Weights of a small mixture-of-experts language model, trained from scratch on English Wikipedia: a variant of SOAP for the experts.
Below are experts of layer 7 (counted from 0) of a mixture-of-experts language model. Rows are named router (the router's row for the expert), gate (a neuron's input weights, with its number), up (a neuron's input weights, with its number), down (a neuron's output weights, with its number) and show model dimensions 0-255. Each number is 50 + 10 x the weight over its row's rms, rounded and kept within 0 to 99.
Before each expert's rows: "gets" lists some tokens that make up at least twice as much of what it gets as of all text; "comes before" lists some tokens at least twice as common just after its tokens as in all text. This comes from a sample of Wikipedia text that the model never trained on. Tokens count by the router's weight.

# expert 45
gets: " of", " in", " to", " the", " for", " on"
comes before: " the", " a", " his", " be", " their", " an"
router:53 57 57 48 37 51 63 46 66 58 49 68 49 43 31 37 52 58 61 47 55 42 37 41 47 49 39 33 43 59 55 23 40 63 60 57 41 65 33 50 50 55 68 58 48 61 50 36 50 40 47 44 51 27 45 47 29 48 49 21 55 61 38 55 61 43 44 39 53 57 44 59 41 43 54 46 52 51 52 47 51 53 39 59 38 67 49 37 58 58 66 49 54 61 58 37 66 51 66 43 57 32 55 39 48 51 53 53 58 52 44 48 53 42 42 64 58 20 69 45 36 48 58 47 45 48 37 47 68 44 47 31 58 54 55 51 37 59 66 44 58 55 44 54 55 58 60 49 50 46 41 44 72 54 47 63 22 49 48 35 44 66 54 60 56 66 56 51 58 44 44 54 47 55 56 60 50 50 85 46 61 42 48 63 48 49 52 49 47 49 60 59 44 48 56 39 51 38 43 48 59 50 32 52 59 50 31 59 37 39 43 51 65 46 51 59 59 54 55 51 46 64 39 58 43 56 47 52 58 56 58 35 44 68 61 54 51 52 39 61 32 44 45 49 76 43 30 48 69 46 46 55 58 58 64 53
gate0:60 55 42 51 47 47 58 38 57 47 73 41 42 40 42 37 61 49 72 53 66 51 46 50 57 53 24 50 53 57 37 61 49 74 56 59 51 57 54 51 39 64 60 46 70 40 47 48 56 45 61 55 64 55 55 48 46 50 46 42 70 68 59 51 66 52 55 53 57 43 52 39 56 69 29 30 42 48 55 50 41 64 50 66 49 38 54 49 51 50 51 58 40 50 46 58 60 51 43 34 81 58 48 62 57 53 69 41 60 67 56 41 56 57 34 45 53 46 56 52 43 43 38 35 49 52 59 40 58 66 73 49 52 47 46 44 47 55 42 38 55 57 50 45 41 53 32 53 61 57 57 41 60 57 58 69 46 48 67 44 44 51 39 52 64 51 54 44 58 63 50 36 55 44 48 49 65 47 61 56 39 44 47 47 47 32 55 49 45 56 57 51 52 44 32 52 48 41 62 67 60 58 42 41 48 45 44 67 77 47 52 29 46 43 46 61 55 54 33 46 63 58 39 43 45 51 72 70 57 53 59 39 50 57 72 58 34 70 64 50 50 30 62 61 45 48 43 44 41 47 60 55 59 32 39 42
up0:50 35 55 59 37 57 55 42 44 57 47 27 50 23 53 46 42 45 56 49 28 66 57 41 81 46 45 39 38 55 44 45 58 46 47 58 46 63 48 45 52 37 41 49 51 50 45 55 37 46 50 45 36 63 48 58 36 37 58 52 54 60 20 61 45 39 65 49 73 53 56 60 55 59 46 44 54 34 42 31 47 50 45 65 38 48 51 47 52 34 51 49 42 47 52 47 60 58 51 37 41 41 51 60 42 48 46 52 42 42 47 56 48 35 59 55 40 46 37 36 47 54 52 55 51 40 31 57 74 51 49 62 48 43 42 39 62 37 44 49 33 49 60 58 23 53 52 52 44 47 30 58 65 43 44 56 47 52 45 40 44 72 38 56 46 46 51 47 48 68 66 42 60 60 48 31 66 39 69 49 27 49 47 48 48 51 52 47 52 65 51 56 42 35 39 58 44 47 66 54 71 70 43 64 48 42 73 40 45 37 47 42 48 45 68 57 59 39 55 38 50 51 58 53 52 63 49 43 58 62 45 56 52 47 57 27 32 49 44 65 60 48 62 56 60 45 48 51 44 45 38 36 52 53 46 65
down0:60 35 63 44 52 43 53 48 53 45 56 41 48 55 53 46 60 53 54 47 48 50 53 45 53 38 44 37 37 52 71 31 42 48 58 60 69 39 74 57 64 71 61 37 56 56 43 57 35 64 48 53 31 44 63 29 57 45 52 39 51 54 54 63 48 35 58 37 37 54 30 49 60 59 40 32 46 37 56 51 55 54 69 46 64 49 35 64 35 54 56 40 62 50 53 44 36 48 45 52 39 49 69 42 54 46 54 48 42 71 50 62 45 51 43 61 34 56 49 44 51 69 65 54 49 41 46 57 42 51 53 41 25 54 42 57 33 37 37 42 48 24 49 24 46 42 36 61 44 49 40 47 46 60 61 70 47 65 54 51 57 58 42 44 63 56 59 35 49 65 53 52 34 42 58 52 67 71 56 48 60 52 41 37 69 47 42 39 38 41 56 42 51 36 39 52 62 34 48 54 62 39 46 55 63 70 55 47 56 44 66 44 57 54 59 57 52 37 43 53 66 41 58 42 52 48 37 55 57 54 39 57 40 56 48 62 34 51 60 51 39 39 48 45 59 50 45 50 63 64 53 38 64 43 50 59
gate1:47 47 47 37 65 45 56 55 47 55 35 54 36 73 32 48 35 54 62 62 45 41 42 48 49 45 43 53 43 55 68 40 36 58 42 51 52 52 56 41 36 54 65 67 57 52 53 44 44 41 64 38 64 63 67 44 29 61 65 35 47 55 50 41 44 42 35 41 44 44 54 33 59 44 45 43 58 49 35 55 32 55 42 58 23 55 50 48 61 32 60 54 42 41 42 61 66 53 48 46 53 44 70 40 65 46 28 45 43 48 38 64 61 32 41 49 46 44 47 40 55 44 53 46 42 65 54 59 49 49 41 51 44 55 24 34 33 69 50 58 45 39 33 48 60 44 53 60 50 55 57 51 44 56 49 58 31 42 49 50 38 28 40 47 65 59 54 47 45 38 48 50 64 49 56 51 55 52 61 55 45 48 48 55 66 51 43 58 43 47 55 64 67 46 56 45 51 50 36 59 44 70 43 42 48 59 62 47 39 42 53 38 46 69 46 58 45 46 56 46 65 39 40 52 31 49 34 45 46 49 47 62 47 76 53 56 22 53 46 44 53 58 57 53 55 73 48 47 53 67 58 61 32 49 46 30
up1:50 36 38 56 45 53 64 56 51 53 48 34 39 39 39 41 44 42 52 44 31 50 49 39 40 41 34 31 41 62 23 58 62 33 50 45 46 39 59 62 70 50 50 58 51 41 77 47 56 36 51 51 31 38 47 57 57 37 50 64 44 50 21 59 50 47 48 63 30 55 67 50 31 48 63 45 54 47 39 29 42 31 54 27 59 62 61 26 43 51 36 44 40 41 45 44 56 59 61 41 36 48 69 53 48 50 38 58 55 47 39 35 36 41 57 48 51 48 54 34 40 45 48 59 47 48 57 60 54 52 62 47 50 42 49 51 52 51 68 70 60 54 60 61 59 49 58 55 40 54 28 61 55 56 54 51 59 66 59 54 52 49 50 54 27 36 49 51 40 51 46 66 65 41 51 59 45 53 70 58 57 61 33 49 61 38 64 48 43 54 44 34 48 46 45 73 57 46 45 71 33 34 51 48 32 39 46 61 42 52 48 39 45 51 57 53 46 55 41 56 54 60 49 45 37 59 49 50 46 57 39 52 65 52 47 53 35 56 46 49 54 56 43 53 47 50 50 53 57 60 45 45 55 29 47 52
down1:52 53 43 49 45 63 55 39 46 47 44 45 42 45 62 61 57 47 62 42 62 67 51 44 40 42 58 26 52 51 38 40 41 57 44 40 52 49 68 48 39 49 48 55 36 61 70 50 38 62 37 57 41 33 66 51 45 68 66 44 39 60 44 52 60 47 47 54 41 36 40 48 31 54 40 55 52 57 66 70 44 60 67 38 65 42 65 35 54 55 59 57 54 51 43 41 36 46 47 40 53 40 53 53 13 63 47 59 65 51 70 39 53 49 57 49 44 34 40 39 72 46 45 50 47 64 48 42 61 62 71 62 51 65 72 52 53 49 60 42 62 65 36 48 50 65 64 45 41 54 45 43 43 60 57 51 61 45 59 45 49 51 76 47 58 36 52 48 63 41 52 63 55 60 59 48 59 43 56 45 57 64 43 51 46 57 32 51 61 43 53 57 26 59 46 57 67 30 39 53 55 42 63 51 40 49 39 59 51 68 48 54 50 64 45 51 58 50 69 56 50 58 53 69 57 59 35 45 49 49 62 45 59 52 42 34 48 53 41 64 36 48 53 51 45 53 35 59 60 52 58 38 55 59 52 46

# expert 58
gets: "\n", ".", "==", "===", " ==", ")."
comes before: "\n", "|", "-", "==", " The", "The"
router:59 40 54 42 61 43 42 52 40 38 42 35 32 60 65 39 43 59 43 53 54 50 51 35 43 37 54 64 47 58 58 50 64 41 53 62 49 63 42 43 46 40 66 78 45 50 49 56 55 49 70 46 48 54 30 54 47 61 49 36 51 49 46 63 52 60 71 50 47 55 38 47 42 38 60 51 42 62 59 56 49 55 54 49 36 66 31 42 54 58 40 50 44 60 72 51 61 45 55 62 37 47 50 63 68 55 40 52 62 52 47 59 41 59 55 54 34 61 37 55 48 41 39 62 62 43 29 49 50 51 57 47 56 59 52 53 41 40 47 45 36 46 55 38 59 47 51 59 49 52 48 55 58 57 51 43 66 43 44 44 53 60 44 45 39 75 33 45 53 66 71 42 57 45 34 54 46 46 49 47 58 65 42 49 55 66 43 64 34 70 27 51 37 30 39 49 42 65 26 60 62 47 45 41 52 46 51 55 61 53 62 41 61 53 46 66 53 40 58 41 49 82 58 54 46 63 54 46 42 54 43 72 59 40 61 58 52 56 45 51 51 58 55 41 45 46 39 61 55 48 23 39 36 35 53 63
gate0:60 46 45 38 49 77 46 40 51 52 48 38 50 44 75 39 48 40 49 54 39 68 53 44 45 54 32 52 49 58 49 47 45 58 56 50 73 47 51 54 31 54 44 50 45 39 59 58 42 38 55 46 56 42 45 48 53 26 54 51 38 47 26 57 48 59 78 45 34 49 30 39 43 41 50 36 50 42 35 45 46 49 38 43 23 44 42 72 48 59 47 41 59 43 50 38 50 64 71 43 72 53 45 51 44 36 69 61 46 54 44 47 54 46 49 62 35 54 64 49 49 42 45 46 57 36 51 70 40 38 36 30 48 43 47 43 64 45 60 66 34 63 49 45 66 44 57 51 45 48 49 53 26 62 59 40 34 45 39 35 51 47 48 63 57 41 49 51 44 56 48 37 61 42 60 38 52 50 61 60 58 60 48 54 45 46 55 57 61 50 62 41 31 52 51 52 40 48 50 69 50 65 41 42 58 40 47 59 53 29 47 36 54 67 45 52 61 39 62 40 54 49 50 48 41 55 48 46 52 56 55 53 74 35 58 57 34 45 50 35 55 43 32 51 45 48 50 57 54 41 32 35 44 50 64 43
up0:65 36 57 51 53 48 50 54 34 60 38 62 39 40 59 45 48 50 25 41 60 58 51 49 44 48 50 61 39 43 46 50 49 26 47 35 32 44 59 51 59 52 48 53 48 38 51 62 62 53 40 55 16 37 48 39 67 46 73 60 68 55 41 44 53 33 50 59 39 55 56 57 52 45 68 58 66 41 62 56 55 32 48 48 50 41 45 46 56 66 57 56 49 55 53 60 47 57 49 44 44 63 48 41 48 52 44 41 36 64 40 75 31 45 52 54 46 51 47 50 55 65 82 52 35 49 54 33 57 49 57 61 37 59 65 46 57 42 61 47 45 32 45 61 42 47 52 44 61 64 72 40 36 29 48 42 38 52 49 53 40 49 33 45 50 46 52 70 44 45 60 49 56 42 59 57 55 56 63 57 63 64 64 58 50 42 51 41 52 59 36 60 71 47 48 41 58 42 60 28 48 41 60 39 63 50 44 40 48 56 40 53 59 51 58 50 44 71 44 39 42 41 50 51 60 44 53 65 54 30 28 47 48 43 46 46 36 52 44 60 61 48 54 55 69 40 48 41 45 55 40 55 41 50 64 49
down0:47 51 31 45 37 60 51 80 44 60 44 53 45 51 48 61 56 37 57 63 47 49 60 51 62 48 56 30 59 39 57 52 53 55 51 31 67 43 57 64 39 49 36 55 59 47 50 51 33 54 39 46 53 40 39 41 59 43 38 44 66 43 41 45 59 45 61 46 47 58 32 45 43 55 59 42 50 51 57 62 55 50 52 52 58 46 45 37 38 59 42 33 58 69 52 25 50 60 47 45 38 23 57 56 39 38 74 48 66 49 46 55 50 44 45 56 44 58 55 44 49 52 57 38 53 67 65 61 50 70 40 55 39 42 43 62 36 53 68 56 43 53 57 40 61 58 49 48 54 48 35 54 51 62 46 42 41 60 47 46 52 45 42 48 49 52 57 54 46 50 39 38 72 48 41 48 50 58 63 38 36 51 38 71 47 30 58 42 60 43 61 59 57 56 50 60 54 56 51 31 55 34 43 40 59 63 46 50 54 53 65 64 58 36 50 56 29 39 41 50 65 45 51 62 50 53 48 62 59 21 64 40 61 33 61 44 58 52 60 44 72 66 58 53 59 55 46 35 49 37 51 62 51 72 58 59
gate1:62 45 31 59 57 35 53 45 56 47 46 34 41 45 52 49 46 73 56 38 65 41 58 75 38 46 58 55 34 57 42 54 65 48 36 44 70 41 44 55 42 62 50 47 41 36 56 55 62 46 39 45 59 56 35 34 63 58 58 35 43 45 38 52 40 54 52 54 48 33 44 55 36 30 56 72 41 55 41 59 18 51 42 64 49 40 42 50 45 35 62 60 50 44 44 41 47 30 52 56 45 34 43 29 58 53 49 63 55 42 55 56 59 35 42 61 36 44 35 31 59 43 40 47 56 64 49 52 42 59 47 50 41 45 49 37 49 64 62 49 47 59 52 51 52 47 45 45 46 62 53 51 54 43 37 56 61 58 48 51 52 56 50 64 45 54 53 29 58 38 57 38 70 54 35 55 49 56 56 35 44 59 46 50 58 33 46 56 70 37 62 42 53 56 51 49 53 42 40 53 30 38 68 52 56 46 51 60 46 44 62 48 51 64 30 53 55 37 60 43 32 45 45 38 55 54 31 52 27 48 58 56 44 61 53 72 55 43 33 38 50 52 35 49 28 44 55 39 48 42 42 59 44 61 43 51
up1:76 51 32 39 63 42 51 50 59 41 46 45 48 36 37 41 39 50 61 41 70 38 49 67 45 52 70 51 37 61 49 43 60 58 38 49 67 46 53 42 38 39 50 48 45 56 66 42 64 46 39 36 54 47 14 53 41 57 53 39 30 45 53 33 60 41 55 52 63 54 49 46 45 50 49 43 44 41 48 67 32 66 43 37 48 46 48 56 50 34 46 60 40 33 37 38 47 44 51 60 40 50 60 48 51 55 49 66 30 49 50 53 52 51 49 52 58 29 49 44 37 33 49 55 37 58 32 57 44 54 45 49 50 57 51 51 61 58 48 56 60 42 58 59 57 43 57 40 39 56 52 71 57 31 43 66 59 62 53 52 63 49 50 53 57 44 47 36 36 38 55 44 49 80 42 58 47 38 50 34 63 54 41 53 70 43 50 51 60 42 60 62 49 41 52 57 63 54 38 59 42 44 62 50 55 46 65 47 53 44 64 26 49 50 30 51 36 57 58 53 35 55 41 21 36 64 48 37 40 42 59 54 33 45 57 61 54 47 52 49 57 47 57 46 47 63 43 38 41 42 44 44 60 58 43 55
down1:72 40 53 49 60 55 57 59 62 41 51 50 42 52 52 62 47 51 42 43 70 55 43 44 38 67 60 51 43 49 62 54 53 56 36 45 51 74 50 56 50 48 62 49 32 56 58 37 41 51 43 42 50 59 19 49 53 46 58 50 56 46 48 59 56 61 49 61 56 42 40 42 51 44 55 60 28 61 62 52 59 33 43 39 62 54 43 48 57 25 61 65 40 41 32 49 27 54 57 52 37 63 48 53 62 51 44 59 43 42 47 69 43 49 49 49 37 34 49 52 59 50 61 44 27 50 55 58 32 70 44 38 53 37 35 68 52 45 59 54 54 53 55 53 57 63 57 43 30 45 50 55 39 56 61 60 51 57 51 40 45 61 33 57 37 43 48 56 52 28 51 36 44 55 21 60 34 35 31 42 45 45 38 47 59 40 60 49 50 50 46 53 53 26 44 50 65 46 36 53 49 44 57 42 48 53 42 53 46 57 58 30 65 47 53 47 36 50 46 50 43 44 45 53 56 53 28 43 23 46 36 53 70 50 67 43 59 42 45 51 43 42 46 35 44 52 57 49 61 64 40 37 42 65 39 51

# expert 48
gets: "-", "|", "\n", " a", " and", " with"
comes before: "|", "-", ":", " a", " been", " Total"
router:49 40 58 53 60 49 35 46 53 52 30 51 38 60 39 48 58 51 56 34 39 39 44 42 48 47 46 46 63 55 66 63 39 59 54 40 66 39 65 64 42 64 48 39 69 48 33 50 58 54 52 54 50 60 62 50 57 41 43 49 65 51 58 42 66 42 53 48 65 45 40 45 48 45 57 35 70 70 44 47 27 40 45 53 29 61 38 50 57 61 28 57 48 44 48 45 73 40 47 55 47 52 33 65 63 45 71 44 67 56 36 44 55 52 51 45 50 35 39 48 59 52 68 57 49 52 62 68 42 56 44 53 41 53 49 51 52 59 69 49 57 56 55 48 56 47 47 65 51 50 48 44 33 45 46 43 28 48 46 35 46 47 30 58 56 32 62 59 42 65 58 53 39 50 62 49 42 49 29 58 52 43 58 46 51 48 55 33 33 54 71 60 61 55 42 44 68 52 47 47 48 42 54 50 34 45 39 58 58 45 49 61 50 47 43 48 50 56 51 59 54 26 55 38 36 49 44 58 46 47 62 65 58 55 52 40 54 67 54 36 56 34 41 77 29 43 59 25 40 59 59 49 58 55 45 50
gate0:35 57 51 52 56 36 46 52 45 54 55 55 52 53 58 46 60 25 47 39 48 29 47 39 40 29 41 51 53 54 39 51 50 44 46 33 70 55 65 65 52 58 40 50 57 33 60 41 42 45 30 40 66 62 50 62 56 60 58 65 53 39 49 48 52 67 35 47 48 45 56 30 52 46 61 49 60 67 41 61 52 41 64 46 41 48 42 49 73 43 58 66 58 56 35 47 56 32 64 45 27 54 47 53 47 72 53 35 45 46 45 36 62 55 52 52 38 36 45 37 45 68 65 59 44 51 52 51 69 41 70 46 57 65 48 40 46 55 42 40 52 32 51 35 36 39 55 65 36 48 48 38 43 42 49 48 46 39 45 52 50 44 34 42 44 64 52 59 62 57 77 29 44 57 42 56 42 26 54 42 42 52 47 55 57 62 41 42 43 49 49 52 49 63 43 45 70 64 43 45 39 47 50 50 55 52 51 48 43 43 76 49 51 33 56 56 37 47 49 32 59 47 53 47 43 50 35 53 35 58 46 46 66 49 65 36 58 45 53 36 40 42 49 59 46 39 56 57 46 54 40 55 65 49 65 48
up0:39 52 38 54 53 53 56 56 41 51 53 52 55 32 55 76 36 47 56 50 50 37 46 47 56 36 41 60 62 61 49 60 56 56 63 55 64 57 61 63 53 52 45 52 48 41 45 56 48 59 34 49 69 46 47 59 52 44 49 57 57 42 48 49 43 68 53 57 56 42 67 42 48 37 48 36 34 70 62 60 42 60 52 44 42 21 38 65 55 44 52 61 64 47 55 40 49 51 55 31 32 37 56 43 66 44 42 41 44 48 30 44 66 58 56 59 39 41 57 35 53 49 43 47 52 50 54 46 80 54 67 36 64 44 54 47 38 70 46 43 48 44 46 39 37 35 46 58 25 51 49 65 56 33 44 62 45 53 58 54 57 37 55 56 55 74 59 46 41 50 51 37 32 67 25 52 57 43 47 60 40 64 43 52 51 50 56 40 53 45 54 54 67 66 49 52 60 60 35 45 50 62 30 48 53 43 28 48 58 51 70 58 47 42 57 61 49 44 51 45 49 51 57 50 56 60 33 54 44 52 49 49 52 47 59 45 58 45 64 41 58 43 29 50 58 59 55 72 46 62 50 50 77 47 59 55
down0:34 49 76 40 59 42 59 49 49 66 37 52 57 50 47 53 57 57 45 45 50 43 46 48 49 51 68 69 45 49 53 60 51 53 43 44 55 52 47 51 54 55 48 52 50 37 55 55 52 58 49 45 59 54 62 53 54 55 37 47 52 40 67 62 42 40 29 48 37 61 58 50 67 50 46 44 67 52 51 54 58 45 46 52 34 35 49 48 55 63 72 47 40 59 54 58 34 35 59 61 42 49 57 47 30 39 43 37 47 57 19 52 55 67 49 44 35 47 62 30 75 47 54 60 61 43 44 70 48 56 57 44 64 41 57 53 49 53 65 31 39 55 51 40 46 57 60 57 42 44 35 38 53 42 55 38 44 39 41 55 39 39 53 56 53 37 54 44 29 59 39 60 50 73 49 54 53 45 54 44 61 39 53 69 51 59 54 48 48 37 47 71 40 39 43 49 45 55 36 40 42 48 28 34 77 53 42 53 49 42 43 62 48 50 44 58 44 53 60 38 56 67 57 60 50 49 40 44 66 60 43 68 45 48 33 43 49 43 39 59 36 69 39 35 55 53 45 37 58 61 52 19 48 38 43 59
gate1:58 40 65 60 40 46 55 45 77 43 43 41 44 54 60 69 72 55 47 53 33 62 56 38 46 48 47 56 46 64 49 66 53 55 53 62 55 60 22 58 61 54 58 40 58 48 56 52 37 52 64 48 53 40 44 38 58 55 35 45 58 41 44 49 40 56 44 45 53 67 32 63 51 65 61 35 55 47 52 59 64 59 42 56 49 30 49 47 64 68 53 63 42 43 47 57 49 39 42 46 63 62 63 64 51 65 55 47 56 60 50 29 35 57 39 50 74 53 60 31 48 71 42 51 42 49 39 45 58 53 44 47 52 47 45 58 37 44 59 23 60 56 51 59 58 48 62 51 60 55 38 57 57 62 43 53 46 31 52 40 72 37 46 64 37 51 54 44 45 35 57 55 63 37 40 62 35 52 57 60 52 31 48 50 53 62 52 37 48 61 39 47 62 54 42 55 68 37 60 43 61 62 55 68 45 45 41 70 42 39 42 52 52 58 43 42 36 38 27 42 49 41 53 56 57 50 65 50 41 57 51 68 62 52 43 61 45 51 65 48 44 27 50 45 66 52 50 50 58 54 46 50 45 44 42 54
up1:42 57 54 63 51 44 50 56 45 47 48 65 70 61 61 37 29 51 42 40 66 44 40 56 55 51 61 50 49 33 42 38 68 52 52 47 34 45 69 52 30 46 34 59 46 42 47 57 55 54 29 62 44 54 58 45 44 43 53 54 44 33 38 55 59 54 56 51 53 51 67 34 53 53 35 64 56 45 58 39 45 50 50 36 50 57 43 45 48 48 47 49 56 57 56 55 47 64 56 44 40 54 46 35 47 42 45 60 40 24 51 55 65 53 59 43 52 44 59 69 63 38 35 39 55 45 46 57 39 40 63 63 48 43 46 51 47 50 56 60 44 50 46 46 30 64 60 49 39 49 56 51 61 47 48 55 49 61 34 60 26 50 57 33 54 35 38 42 52 53 42 43 39 62 58 47 38 37 55 22 43 56 39 50 46 36 36 59 52 39 67 48 48 61 68 45 40 48 37 62 42 40 52 33 45 59 69 33 61 60 64 51 47 46 56 70 60 58 76 45 52 61 33 41 38 51 54 44 60 31 53 36 46 49 52 57 71 39 37 56 38 73 40 43 56 49 65 42 33 44 48 38 51 54 50 62
down1:49 46 47 60 50 42 67 42 48 56 44 30 51 52 59 65 62 33 51 68 49 37 46 42 43 53 45 40 63 43 52 67 43 64 52 53 36 34 37 51 43 41 58 56 44 64 45 46 43 54 36 37 43 46 57 36 52 62 49 48 62 78 41 32 54 46 28 53 37 56 55 50 56 50 43 57 42 36 49 36 40 60 68 70 52 47 44 52 60 48 55 38 52 44 61 47 54 44 46 71 61 52 43 40 47 39 53 36 60 59 59 31 59 40 69 39 55 45 49 50 49 63 56 46 59 57 61 66 54 42 41 53 41 57 45 54 27 50 43 48 63 47 38 75 36 48 54 49 73 59 38 64 48 57 65 61 50 53 47 44 48 61 57 57 60 52 50 54 59 48 71 40 63 62 54 61 43 45 47 53 54 59 46 50 44 41 44 67 59 55 40 54 31 52 58 49 47 74 48 32 39 65 44 48 47 53 54 34 63 55 66 37 28 43 36 45 54 29 52 66 69 39 44 57 48 51 45 56 58 46 60 54 29 54 36 50 66 44 61 33 55 56 49 49 37 39 46 36 53 60 59 50 34 43 53 48